{"activation": "swiglu", "balance_loss": 0.00163, "optimizer": "soap_variant", "beta2": 0.99, "grad_clip": 1.0}
Below are experts of layer 7 (counted from 0) of a mixture-of-experts language model. Rows are named router (the router's row for the expert), gate (a neuron's input weights, with its number), up (a neuron's input weights, with its number) and show model dimensions 0-191. Each number is 50 + 15 x the weight over its row's rms, rounded and kept within 0 to 99.
Before each expert's rows: "mostly gets" lists some tokens that are sent to it at least half of the time; "gets" lists some tokens that make up at least twice as much of what it gets as of all text. This comes from a sample of Wikipedia text that the model never trained on. Tokens count by the router's weight.

# expert 6
mostly gets: "″", " MF", " JPL", " DF", " FW", " Coordinates"
gets: "-", ":", "|", ")", " (", "°"
router:66 64 48 56 45 32 31 59 62 74 49 42 39 54 50 62 74 53 28 59 11 52 43 44 53 82 44 59 33 90 66 82 65 40 69 76 46 76 83 28 41 37 50 62 46 58 52 23 32 48 61 42 64 52 73 67 32 24 52 49 31 25 81 46 44 52 83 31 40 64 34 42 55 45 41 90 60 42 70 31 66 60 23 59 26 64 54 52 40 62 78 45 43 58 42 48 59 38 21 45 81 35 34 50 75 51 34 49 37 51 56 40 36 72 58 24 41 33 48 57 23 66 37 37 37 53 48 61 34 60 52 72 34 42 69 47 55 39 50 49 48 44 72 34 48 16 67 49 53 33 56 40 52 38 33 36 61 62 47 60 35 47 62 64 58 43 49 53 64 73 61 53 55 56 68 45 44 43 65 31 43 56 62 38 40 42 38 43 62 33 49 38
gate13:53 61 55 34 58 55 53 59 22 55 39 40 73 52 28 10 66 83 51 50 09 66 87 39 41 68 50 21 46 87 55 58 69 55 61 58 43 52 24 57 71 51 50 50 44 73 40 21 58 53 50 74 38 38 47 40 67 40 31 60 06 48 49 63 85 45 79 47 56 46 47 58 48 61 53 59 51 29 58 53 50 65 62 28 21 47 66 49 82 35 42 14 38 49 45 43 58 48 43 80 50 60 63 22 50 85 51 58 40 54 47 42 65 25 19 54 51 41 42 62 59 33 51 30 73 42 66 43 40 46 51 61 79 46 47 39 48 49 61 56 55 58 52 59 38 35 49 67 53 55 33 68 66 44 42 55 41 38 23 40 35 55 66 35 47 46 34 17 45 54 47 38 47 63 65 47 72 46 37 55 61 55 52 52 54 61 34 46 69 61 49 33
up13:53 47 64 58 38 26 67 35 79 45 31 71 46 42 34 34 85 43 45 45 34 30 68 50 58 47 52 38 78 68 59 52 73 38 56 62 36 33 24 54 71 41 25 40 48 27 45 54 44 49 35 43 70 70 88 72 40 68 54 41 77 37 48 50 28 52 53 30 44 35 71 47 58 62 45 49 76 33 62 52 64 31 56 53 65 50 34 41 55 65 46 46 12 41 39 50 76 38 48 57 40 59 59 62 55 43 40 63 49 39 71 66 88 15 56 35 58 43 46 71 45 75 23 65 62 43 49 63 45 66 65 41 42 41 45 62 36 57 70 40 45 31 49 56 73 16 66 64 64 33 48 21 44 58 57 52 52 19 44 61 58 42 46 44 75 68 38 46 33 42 34 34 33 63 29 44 28 47 72 63 85 40 63 29 42 40 48 60 54 54 60 43
gate14:63 37 46 45 49 47 61 69 49 29 37 29 43 74 29 63 69 84 31 40 34 69 44 44 34 51 29 38 52 57 64 55 51 54 66 38 41 72 37 45 62 32 45 25 29 46 75 59 32 89 58 62 45 63 48 34 35 49 53 56 71 53 59 48 27 53 38 31 56 56 40 65 47 44 86 58 91 46 53 48 43 46 36 75 79 24 78 43 58 42 40 68 46 38 49 65 38 35 30 66 53 45 51 58 66 59 67 27 68 26 47 40 51 49 56 38 29 45 60 18 66 43 51 22 55 44 12 52 22 20 64 39 74 50 55 73 65 58 71 56 33 48 75 54 61 47 40 58 35 50 63 46 57 39 41 37 47 39 47 31 76 46 60 42 54 35 67 72 30 29 53 47 34 48 43 70 55 69 52 47 23 56 54 55 30 72 38 60 57 63 68 68
up14:43 50 29 73 73 10 43 60 57 55 30 52 47 75 54 38 32 63 45 68 39 56 45 68 40 45 56 35 44 25 35 53 49 71 42 41 34 52 28 52 88 47 42 46 45 52 71 62 57 60 35 58 68 52 47 48 37 22 39 49 44 43 18 48 45 47 50 70 40 34 20 53 60 28 80 48 54 30 56 63 40 18 47 41 67 65 38 63 68 23 40 60 59 60 56 43 27 62 34 72 48 32 55 61 96 45 53 52 44 48 59 75 72 27 61 54 69 43 72 68 33 68 36 29 29 35 25 53 37 50 54 86 37 32 61 51 46 59 53 49 42 53 46 59 55 27 53 60 53 67 74 53 48 71 43 60 16 53 73 64 81 44 45 40 55 34 53 53 42 60 41 60 87 54 47 42 47 46 23 48 45 30 30 65 50 67 38 51 61 60 71 60

# expert 4
mostly gets: " who", " they", " would", " when", " which", " where"
gets: ",", " and", " to", " he", " that", " which"
router:44 39 74 36 39 38 54 62 38 49 25 48 40 61 37 69 88 23 64 32 46 54 56 50 53 31 48 20 38 50 46 49 41 56 44 09 68 51 24 77 47 56 60 50 46 52 37 59 53 48 56 25 40 48 42 46 54 36 26 32 32 57 37 37 63 43 54 25 73 45 53 51 58 80 63 45 16 86 45 77 27 50 63 67 55 46 65 36 72 62 58 62 60 22 49 49 34 39 52 45 63 40 35 38 41 66 54 52 59 45 62 69 48 68 65 54 48 15 56 57 72 46 41 76 46 55 37 63 67 66 20 20 64 62 62 55 78 43 41 43 57 77 60 31 75 36 30 36 40 53 51 21 38 64 52 59 39 62 77 68 59 57 59 42 40 25 62 75 42 35 52 24 55 44 60 38 75 58 37 44 32 71 45 39 52 72 35 61 36 47 45 46
gate13:39 48 42 65 42 41 39 56 30 62 56 37 20 66 47 47 52 27 77 42 60 42 54 77 45 62 76 68 34 42 34 51 60 33 58 31 42 64 33 46 42 57 53 62 63 36 64 48 57 26 69 67 53 56 51 45 59 39 45 76 68 46 51 30 68 19 75 62 63 51 51 61 42 48 40 51 44 57 31 68 63 49 56 55 59 64 44 65 58 56 36 44 47 50 40 36 34 50 50 47 40 41 37 81 57 34 73 64 45 71 36 30 58 18 49 61 51 19 40 62 56 45 43 20 77 59 83 59 31 72 73 06 64 55 60 42 61 47 66 47 42 35 92 27 46 60 52 48 63 46 66 23 31 30 59 47 67 49 56 62 64 29 29 32 51 30 51 43 89 40 63 52 49 27 76 24 42 39 66 56 36 40 37 49 22 62 42 83 46 46 49 54
up13:62 47 44 43 58 53 26 57 30 49 47 34 33 50 33 58 50 39 37 54 51 36 41 79 49 48 53 25 43 47 60 69 43 58 61 74 42 81 62 30 58 53 24 43 47 69 43 71 73 71 51 51 46 43 57 48 77 42 75 66 38 21 57 56 39 42 80 45 48 37 53 40 29 48 54 56 62 64 45 59 54 56 42 59 53 79 26 61 43 28 56 45 67 47 55 41 71 59 64 39 65 29 54 49 34 40 30 54 71 70 44 32 23 38 74 42 45 31 27 45 36 30 26 36 62 60 28 89 65 48 49 54 56 81 59 73 47 63 75 45 54 53 44 09 44 79 51 45 72 72 74 43 49 46 43 25 52 40 67 54 28 37 53 43 54 75 16 67 43 36 60 55 59 71 61 34 62 54 26 39 43 67 33 48 62 37 48 15 51 38 40 67
gate14:42 65 39 31 37 28 61 57 36 43 70 31 56 77 42 53 66 68 56 20 63 09 48 57 42 40 79 41 69 29 53 52 50 58 38 30 71 45 73 61 61 48 65 27 26 40 45 49 44 22 24 42 59 60 27 72 83 27 14 56 42 62 27 48 65 61 60 38 75 41 35 51 46 59 68 37 30 57 46 70 57 28 43 43 42 37 49 35 49 45 52 25 61 38 55 60 63 51 59 24 75 37 71 68 45 65 34 41 48 39 62 58 62 39 14 53 44 47 25 51 41 60 67 51 40 58 60 25 54 57 30 37 54 50 51 95 59 60 55 41 64 46 52 56 48 53 59 59 57 63 45 64 68 67 64 27 52 53 56 44 71 70 35 79 44 49 71 38 56 68 34 51 22 80 52 37 33 69 48 40 55 49 77 71 43 44 34 58 49 48 38 55
up14:56 61 66 57 37 25 39 41 91 35 56 57 73 50 56 41 68 62 30 56 14 50 61 30 54 45 47 52 63 74 28 48 50 47 32 43 73 34 15 74 72 47 49 37 40 62 59 80 49 33 56 36 42 33 65 69 61 52 50 60 72 89 08 32 61 29 59 35 79 34 52 63 25 72 39 44 55 79 55 61 62 51 60 44 18 33 38 65 55 42 58 58 44 66 22 53 39 41 73 53 39 51 40 62 53 71 40 31 62 59 58 68 66 47 16 66 57 45 58 61 19 46 49 55 54 51 65 55 56 55 40 13 57 45 37 83 48 43 42 59 59 53 58 65 37 34 54 56 78 44 30 54 60 34 52 51 42 44 40 24 55 32 51 48 46 68 57 42 53 35 49 54 56 55 37 44 59 48 67 68 61 48 31 54 60 23 46 58 29 37 45 25

# expert 0
mostly gets: " age", " −", " +", " \\", "\\", "/"
gets: " |", "–", "|", ";", " (", "/"
router:65 58 44 48 39 42 78 57 51 28 57 33 27 27 39 48 18 65 23 66 44 61 55 35 56 56 58 62 70 29 69 43 41 38 55 58 64 62 38 43 37 51 36 24 61 40 34 58 57 51 64 28 38 35 57 17 39 63 67 75 60 52 53 71 63 39 59 53 53 53 84 49 41 69 18 41 50 58 60 45 54 56 16 45 70 39 36 61 51 30 31 38 40 25 21 52 51 51 65 54 29 46 64 44 56 38 66 45 37 57 56 73 66 35 55 64 59 62 74 50 60 60 53 34 49 38 66 20 42 35 65 58 41 63 23 61 48 80 45 68 59 29 70 51 46 56 70 76 55 67 46 61 46 54 46 52 37 37 70 63 63 50 50 36 79 71 71 67 50 36 57 46 62 25 25 51 29 69 71 82 28 17 68 68 40 62 29 37 54 51 54 62
gate0:42 51 60 38 64 49 58 66 34 55 59 42 81 64 48 52 48 36 79 37 56 64 38 64 80 51 66 33 38 33 74 61 38 41 52 45 24 50 62 55 49 63 68 15 62 41 45 49 67 50 70 27 39 61 77 74 54 67 55 49 47 70 39 68 53 47 59 51 90 61 53 76 31 65 76 47 53 34 52 45 53 68 46 33 50 67 48 70 54 81 76 25 17 39 44 35 39 60 43 55 27 48 44 67 41 42 37 59 28 40 53 47 67 25 47 43 37 33 51 40 67 58 30 41 79 33 66 33 62 15 54 24 61 35 53 43 69 26 51 57 39 38 58 53 21 51 71 26 66 37 56 49 49 38 49 40 49 39 79 14 28 26 52 51 70 43 55 53 57 34 49 54 32 68 50 70 44 72 42 65 45 60 38 66 29 54 30 40 45 48 53 34
up0:73 56 57 40 66 67 50 52 47 57 78 22 68 60 58 61 76 34 80 52 58 61 32 43 48 58 37 31 35 34 62 71 43 49 35 30 64 56 45 83 45 45 46 51 56 66 48 44 22 38 38 26 56 50 68 26 47 62 44 79 63 42 56 48 53 58 44 64 41 50 34 51 43 72 40 70 48 31 33 44 63 70 46 63 30 47 35 65 06 42 46 43 21 67 31 41 60 29 67 44 56 62 46 74 40 52 57 54 52 54 54 86 37 64 37 42 63 71 29 73 70 51 26 45 55 46 23 56 53 56 54 30 48 40 43 50 73 32 24 57 39 32 38 53 27 28 53 51 53 39 61 51 60 40 54 55 49 61 41 42 47 55 43 63 47 99 51 53 83 38 44 42 48 41 47 70 48 32 41 40 61 37 71 47 46 40 19 77 33 35 79 70
gate1:62 60 50 35 74 42 76 43 49 46 66 42 54 40 31 65 27 31 46 40 50 51 45 33 45 20 19 59 41 48 66 37 46 46 76 49 43 62 49 46 54 36 19 51 76 56 53 40 59 82 39 37 54 29 60 58 30 60 55 69 46 64 48 52 45 76 40 20 58 76 12 65 70 37 40 59 84 58 55 79 63 58 45 41 45 42 62 31 53 47 32 46 31 46 45 46 61 70 58 51 73 67 57 93 51 21 50 61 54 54 72 47 37 26 39 67 56 44 34 50 70 54 47 61 62 61 44 34 64 66 40 57 53 49 33 39 59 82 55 54 59 13 59 56 36 44 75 63 69 46 68 45 40 51 40 42 41 47 42 31 44 48 46 61 36 42 63 38 29 57 43 37 68 41 47 82 63 16 08 35 48 52 61 61 50 49 67 62 20 60 28 51
up1:28 66 36 66 74 21 33 47 46 28 09 57 24 38 68 53 65 47 51 54 60 19 53 60 44 51 58 36 40 80 60 50 48 57 53 51 58 52 65 54 39 73 69 54 31 18 57 50 47 43 56 68 58 40 34 30 28 65 78 54 51 48 38 61 28 37 84 80 60 10 62 41 41 66 55 45 54 31 25 68 56 84 50 24 64 87 63 92 58 26 39 50 14 44 49 45 42 41 51 64 42 45 44 56 47 51 33 41 58 37 27 69 56 71 70 42 37 28 51 55 31 59 58 74 56 59 30 58 43 60 37 69 55 52 61 52 56 42 30 41 47 69 63 44 40 69 45 27 19 50 51 52 40 57 36 50 35 63 50 36 73 40 49 46 43 52 37 54 40 67 68 58 57 43 53 39 48 62 62 55 52 53 50 48 81 49 43 73 40 44 46 67

# expert 3
mostly gets: " made", " used", " played", " won", " found", " began"
gets: "ed", "ing", "d", " in", " on", " for"
router:21 53 37 62 64 61 74 41 53 34 49 59 70 67 32 54 44 53 66 83 62 34 64 67 28 56 38 41 47 41 35 50 42 54 22 63 46 48 63 50 49 46 49 73 59 56 46 50 36 46 44 94 71 24 36 68 57 56 71 55 49 57 67 31 75 72 25 59 55 27 37 36 63 25 30 21 36 55 54 56 88 42 73 38 51 50 44 45 56 68 26 29 41 55 38 58 52 39 52 65 56 44 50 50 28 37 84 44 55 79 64 54 51 12 23 56 34 27 48 48 29 72 60 67 36 47 41 80 49 46 59 62 64 48 60 50 72 44 35 43 26 45 72 51 83 66 19 44 35 20 55 62 47 58 44 77 47 45 51 34 50 49 46 47 48 43 47 61 37 43 42 55 41 71 40 37 65 50 63 53 50 40 51 46 70 58 40 70 51 65 84 65
gate0:60 17 15 60 47 47 84 17 38 55 52 51 46 39 37 37 61 39 46 39 41 47 37 19 58 38 46 47 45 60 65 43 34 68 39 51 42 67 51 67 24 56 48 75 55 67 38 43 51 41 82 39 54 54 35 30 43 78 59 33 71 64 50 68 60 47 50 61 30 48 45 69 48 48 27 46 63 45 63 55 39 76 53 59 49 33 24 18 45 42 33 51 67 61 27 52 65 68 42 32 44 58 19 82 50 44 29 43 69 33 49 66 42 24 61 62 67 43 26 70 48 58 77 79 48 52 36 48 55 53 52 60 71 53 62 67 11 57 57 48 36 75 44 58 42 68 35 68 54 45 50 21 55 51 35 55 24 47 39 53 54 46 54 55 57 37 48 73 38 47 49 50 42 46 30 77 57 31 36 76 62 84 45 57 52 44 88 66 47 42 70 59
up0:67 48 26 43 83 37 59 26 76 59 44 59 75 56 71 36 59 53 46 23 43 32 24 69 36 59 49 63 48 38 30 64 53 31 20 46 46 62 46 41 28 32 29 60 61 34 28 50 45 64 57 57 44 50 46 49 79 26 42 45 61 44 71 50 39 49 60 41 45 55 60 70 53 48 39 65 80 38 37 89 57 65 07 49 67 57 50 79 44 36 46 46 52 41 35 44 35 61 60 44 34 39 57 59 20 49 54 33 49 09 52 51 48 47 70 84 18 53 61 57 31 57 43 64 47 74 54 60 52 53 61 50 42 36 64 30 18 56 65 57 50 53 46 47 19 71 41 58 57 44 62 43 71 60 39 35 84 77 57 44 44 51 51 47 77 45 28 66 42 54 59 58 65 63 59 47 52 59 61 50 44 24 42 40 37 75 27 70 38 45 55 68
gate1:38 43 45 54 48 40 58 84 39 74 71 75 46 66 65 45 66 58 28 24 52 47 35 43 59 11 57 40 52 52 71 71 53 46 84 25 54 45 62 46 48 74 57 42 56 63 88 57 42 50 74 61 35 98 27 53 14 70 71 53 27 30 52 67 60 48 23 56 63 44 65 53 67 22 51 35 39 69 31 19 39 48 47 28 46 34 67 39 49 42 55 49 37 40 75 32 31 59 39 56 33 36 52 40 63 59 63 46 53 53 56 25 49 25 50 38 40 57 42 36 52 79 42 23 62 70 45 79 49 47 66 33 51 46 58 80 60 28 61 52 60 68 60 47 62 57 34 37 51 26 47 41 60 49 40 64 51 43 71 40 39 39 51 48 65 44 41 46 47 54 38 49 41 61 47 62 17 63 46 42 51 77 73 45 46 43 49 55 26 43 35 65
up1:59 60 58 45 38 53 56 20 48 46 49 24 39 47 68 54 33 55 36 67 42 52 53 63 77 72 56 27 56 46 59 48 60 45 40 51 31 43 23 75 59 42 39 42 47 73 47 25 73 54 68 48 54 14 74 50 80 51 45 38 53 61 18 45 61 59 38 66 20 28 52 54 40 72 41 54 80 22 49 69 18 41 45 71 56 39 54 56 51 33 57 51 42 48 59 66 45 50 45 48 46 37 41 67 57 45 85 72 23 50 53 49 52 38 60 50 45 64 56 49 68 14 49 53 45 18 72 46 40 77 52 59 48 32 63 39 60 63 35 52 41 08 46 64 40 41 81 53 37 75 63 78 72 50 65 37 22 47 42 66 33 64 58 44 27 44 56 58 41 53 39 76 84 55 53 66 45 40 68 71 20 47 32 51 37 45 51 45 54 48 43 41

# expert 5
mostly gets: " final", " Best", " second", " 3rd", " third", " Nominated"
gets: "\n", "\n\n", "=", "|", "  ", " first"
router:34 49 53 36 38 61 42 43 34 32 61 55 31 31 45 59 49 57 54 42 59 43 42 45 72 49 42 62 65 57 52 51 48 53 47 53 40 59 60 55 77 36 53 54 57 61 53 57 61 64 38 51 78 57 41 40 66 67 19 35 38 73 25 62 48 25 25 39 53 61 49 72 49 57 75 49 68 52 29 60 28 55 78 45 36 38 64 79 55 42 45 58 56 62 59 52 74 45 55 18 31 58 65 42 48 46 40 68 40 24 32 45 36 43 43 46 61 90 50 60 52 45 44 20 77 31 44 43 54 56 23 53 38 38 27 52 13 67 60 45 44 70 25 79 61 71 34 77 35 34 52 52 62 49 59 37 81 28 21 21 42 47 42 47 44 53 53 40 76 64 38 54 48 68 34 47 52 27 37 30 55 35 15 51 90 33 65 24 56 49 61 40
gate13:27 58 77 71 48 37 28 37 36 42 55 37 45 69 64 58 75 68 38 56 77 52 76 43 50 57 73 42 63 53 08 55 55 30 55 45 74 73 14 57 78 38 60 21 57 60 45 61 53 42 26 62 41 57 36 39 59 55 46 48 38 69 64 40 62 51 48 45 54 49 44 50 29 26 69 54 57 40 49 75 39 50 59 28 47 00 42 42 66 49 44 31 61 46 47 58 32 52 49 59 67 27 68 42 47 39 44 51 56 55 35 17 56 66 07 62 51 42 70 40 48 52 51 46 87 81 61 42 50 49 46 50 54 59 39 72 44 55 51 56 44 69 21 18 55 68 74 46 56 68 28 47 50 36 50 50 48 50 39 59 62 61 49 55 72 68 44 50 71 45 48 35 74 25 39 64 37 50 50 27 54 49 40 69 42 73 32 66 36 42 42 51
up13:26 38 71 60 19 67 56 50 52 46 68 50 44 63 27 74 77 51 60 54 27 47 48 52 54 43 61 49 39 63 48 64 40 23 34 43 38 46 33 37 55 51 54 17 59 50 40 37 87 60 48 56 33 44 58 38 48 72 43 57 45 71 48 50 75 42 16 39 32 66 27 27 68 45 85 53 57 36 48 77 65 59 69 53 52 51 63 54 42 67 41 41 56 34 53 63 17 57 54 34 38 47 38 29 50 45 39 39 48 57 55 41 83 81 49 53 41 76 39 44 44 92 65 64 72 40 53 37 52 37 72 60 49 75 33 44 38 45 60 24 42 26 50 57 44 59 46 34 54 74 47 68 64 60 58 52 47 88 48 44 37 58 59 31 28 52 34 75 69 00 55 43 32 61 42 51 62 59 53 54 67 54 64 54 30 46 43 44 33 43 44 33
gate14:44 53 62 28 33 28 73 37 49 54 43 04 44 31 63 89 70 56 61 55 50 63 51 59 53 31 34 31 52 41 47 63 50 38 43 46 30 56 05 64 61 47 68 41 39 75 42 76 79 39 57 51 68 41 37 47 45 47 46 31 48 35 42 48 57 51 49 27 51 47 51 60 61 29 65 55 57 43 47 34 36 48 51 62 43 54 49 62 56 60 70 67 50 58 66 40 48 80 43 62 74 38 59 44 58 43 61 67 67 48 36 35 24 67 25 61 79 30 21 58 47 25 70 64 52 49 38 70 42 54 39 41 21 59 63 45 73 48 52 43 53 53 54 61 81 50 30 51 57 65 37 57 47 52 51 57 27 48 40 37 25 65 32 61 40 66 47 49 67 55 47 62 40 49 88 69 41 12 50 89 18 59 34 61 49 33 38 49 49 77 63 38
up14:25 40 39 48 36 40 30 48 37 70 35 27 44 66 61 62 47 63 49 50 35 32 40 35 36 64 38 56 50 44 44 47 57 77 29 59 40 32 46 44 64 45 80 56 50 61 44 49 62 39 35 50 84 06 48 43 55 44 48 51 64 63 53 68 42 54 59 35 35 48 90 18 76 70 30 52 42 55 43 32 35 50 50 44 50 42 49 48 44 32 44 59 74 52 65 48 52 75 48 57 36 51 67 50 42 61 65 68 18 51 40 64 42 71 66 45 37 58 65 52 49 76 46 63 58 62 51 51 64 44 42 37 39 80 36 60 78 49 44 40 19 19 63 48 53 40 72 40 55 72 47 51 68 41 73 51 29 48 17 63 63 39 69 46 21 51 32 61 49 52 72 68 73 44 32 72 58 70 47 71 63 67 37 44 48 74 69 31 29 33 23 20

# expert 7
mostly gets: " a", " his", " their", " an", " any", " ne"
gets: " a", " the", " his", "t", "s", " an"
router:70 55 52 44 55 60 49 65 78 62 62 74 61 50 70 33 37 60 35 29 62 53 59 54 42 54 78 36 49 24 46 33 71 38 58 54 49 46 26 59 66 54 61 60 33 34 59 20 33 41 53 57 40 55 51 26 52 70 60 49 76 48 08 50 50 61 31 52 45 17 31 93 30 56 60 60 57 52 51 44 56 34 30 67 43 58 43 24 42 36 49 43 37 55 48 54 40 42 50 73 31 31 61 57 35 26 27 38 45 41 30 43 46 65 47 77 31 71 30 41 43 35 63 51 21 65 73 40 36 36 54 37 46 43 33 39 61 36 51 40 29 50 41 40 16 60 49 24 63 75 41 64 51 45 78 53 36 60 59 34 60 26 64 65 73 46 20 28 60 23 45 68 53 45 52 80 38 42 48 41 55 77 49 44 24 33 50 71 49 37 47 63
gate0:36 36 51 50 63 68 51 65 25 34 39 76 64 60 75 66 58 67 61 43 70 40 55 18 45 64 74 49 59 36 56 57 87 36 40 51 39 66 65 46 46 76 57 59 29 49 31 60 63 39 37 42 58 53 41 18 43 59 62 53 53 44 60 35 82 33 20 44 36 66 45 45 46 34 74 23 33 44 48 60 52 60 48 36 49 30 53 68 44 20 41 45 40 57 56 59 44 40 43 46 61 44 60 20 57 37 41 06 34 53 33 35 42 48 28 47 47 60 68 44 45 62 33 71 42 72 71 70 89 73 68 49 50 71 40 73 51 61 48 26 80 52 45 55 43 42 50 16 56 35 38 57 58 46 72 39 42 33 55 49 51 00 42 62 62 58 44 71 58 51 40 42 62 41 50 63 33 70 60 25 37 61 62 52 61 54 42 75 52 46 47 60
up0:33 30 58 38 55 18 61 46 36 73 69 41 54 50 53 39 67 36 21 56 49 37 61 69 76 83 47 39 59 47 44 43 34 41 59 32 76 32 56 39 84 55 66 34 55 49 36 77 38 42 53 48 58 43 72 44 33 64 48 76 19 26 55 34 32 59 45 71 25 40 64 66 45 38 60 46 55 39 43 30 47 56 76 45 53 42 43 66 50 59 62 39 21 55 65 53 81 18 40 45 51 60 69 11 58 30 36 36 71 59 70 42 72 37 82 47 47 66 53 18 30 59 55 57 43 41 59 42 48 46 32 57 62 40 75 39 60 34 29 46 50 56 50 56 12 33 36 57 27 65 63 36 73 44 49 36 54 58 52 56 38 40 47 55 52 71 63 76 52 59 36 62 55 37 55 56 58 77 61 31 34 70 62 63 28 62 67 52 55 49 62 37
gate1:44 28 71 32 50 59 52 55 73 72 43 72 68 33 68 44 70 35 34 56 37 40 45 29 48 46 41 55 62 51 41 23 61 46 23 66 32 35 27 59 72 75 49 59 53 43 68 56 76 51 55 61 60 74 61 59 53 40 50 24 60 54 57 25 75 63 28 44 71 28 57 26 29 53 28 66 40 53 68 74 37 51 66 29 58 43 45 13 47 60 36 47 55 35 56 45 45 36 43 13 57 35 45 61 56 77 46 64 49 59 56 66 73 41 36 57 68 44 49 43 23 33 63 41 46 28 57 39 75 56 47 68 50 22 38 59 23 50 24 44 59 28 51 44 84 58 44 46 32 62 72 66 50 42 57 49 68 40 43 58 43 44 43 45 61 51 60 41 44 40 52 29 55 37 62 51 50 50 50 20 71 85 67 45 55 46 64 35 62 74 30 92
up1:50 45 62 56 74 64 50 30 54 36 38 55 27 46 59 22 61 51 48 36 54 53 53 28 57 36 41 37 25 63 60 27 57 66 56 80 51 15 77 75 60 51 64 72 59 56 55 65 52 73 66 43 38 68 99 44 48 28 42 51 52 66 21 45 41 81 50 44 52 53 36 48 76 47 60 61 60 53 43 70 59 85 53 41 33 42 52 75 36 67 44 30 39 42 93 53 39 52 04 62 64 37 30 28 51 39 38 72 68 46 39 57 51 46 39 58 65 41 30 36 42 52 56 38 55 53 63 51 73 46 50 44 57 41 26 56 70 48 40 29 62 42 52 30 69 33 37 38 39 45 61 56 53 64 23 54 43 34 37 35 42 46 58 47 64 55 37 70 39 60 65 62 51 39 42 74 26 63 68 55 52 31 56 30 41 62 46 58 49 30 32 37